Weights of a small mixture-of-experts language model, trained from scratch on English Wikipedia.
Size: 14 layers, width 512, 133M parameters.
Experts: 352 SwiGLU neurons an expert, 2 picks a token.
Training: a variant of SOAP for the experts, 651M tokens, 4970 steps.
Below are experts of layer 2 (counted from 0) of a mixture-of-experts language model. Rows are named router (the router's row for the expert) and show model dimensions 416-447. Each number is 500 + 25 x the weight over its row's rms, rounded and kept within 0 to 999. Numbers have three digits each.
After each expert's rows: a language model's description of what the expert responds to. This comes from a sample of Wikipedia text that the model never trained on.

# expert 1
router:493493518501466506490506507483505539471534466478526507547495517474456489577509498484499492516504
Description: Infobox field labels. Field labels and separators in infobox-style lists and article openers, such as Born, Coordinates and Member, plus colons, slashes and date commas.

# expert 5
router:493536517516488470539513477502562518453546496426460482526529505494471520506516487537546491528499
Description: Nouns ending noun phrases. Head nouns completing noun phrases, especially time spans and quantities like seconds, hours, years and population, plus album, ISBN and coordinate marks.

# expert 3
router:502518570521454450517481526509507560453552494484444475540534498524482550570487483514509493494509
Description: Digits, commas, relative words. Single digits in numbers and table cells, commas, and clause words like which, who, when, where, and there after place mentions.

# expert 7
router:508490547509485493496500489477543524513575451475517473511531498493486538557522479511525506468519
Description: Prepositions and sentence periods. Prepositions such as of, on, in, with and by, and sentence-ending periods, in running prose, often before the or a new sentence.

# expert 10
router:531478527500460474518481491463477537480487462469498484548505515541463494523500484543489479475497
Description: Month names in dates. Month names in dates, especially within tennis and sports results tables and event chronologies, such as May 2008 and 13 September.

# expert 8
router:474535553499461495502492471456504534458542444484479456554525492538476522543534508540514478468485
Description: Wiki structure markup. Section heading markers (==, ===), table pipes, list hyphens and line breaks that structure wiki pages and tables.

# expert 0
router:472509538511497488512484491477517516489527463466506490541500526465510481542514476517508504496511
Description: Year-prefix digit chunks. Leading three-digit pieces of years and long numbers, such as 200, 199 and 193 before a final digit; also stray mid-word pieces.

# expert 9
router:492465540514478457491527505503480531459500452477470479578490493499514499519506490538509478518521
Description: Sports prose and stats. The word the, as and spaces in football and sports career prose and statistics tables, e.g. "the loan", "debut as", goal columns.

# expert 11
router:499516486457507473521490520512497535485564472500477531536485503525488510508519501501510418528488
Description: Politics and policy vocabulary. Political, economic and legal words like election, summit, policy, legal, Labour and Democrat in government and election contexts.

# expert 6
router:500535511481507491495484502477501516467518515488500460526531532473471536526505484504489483456482
Description: Institutional and organizational nouns. Nouns for organizations, offices and roles like general, office, company, Party, Staff and Command, often in building or company descriptions.

# expert 2
router:512511531505457498519532525464503528479548479481480460538485488486504509537505495496498481473502
Description: Title-closing heading markers. The closing " =" and line breaks after article title headings, before short descriptions like "American religious leader"; also pieces of names in tables.

# expert 4
router:498519493449465493489547500443523541438535462536476468498495516486504501536492496521501503523495
Description: Gazetteer markup and terms. Article-start "=" markers in place infoboxes, percent signs in tables, and geography words like village, station, River and based.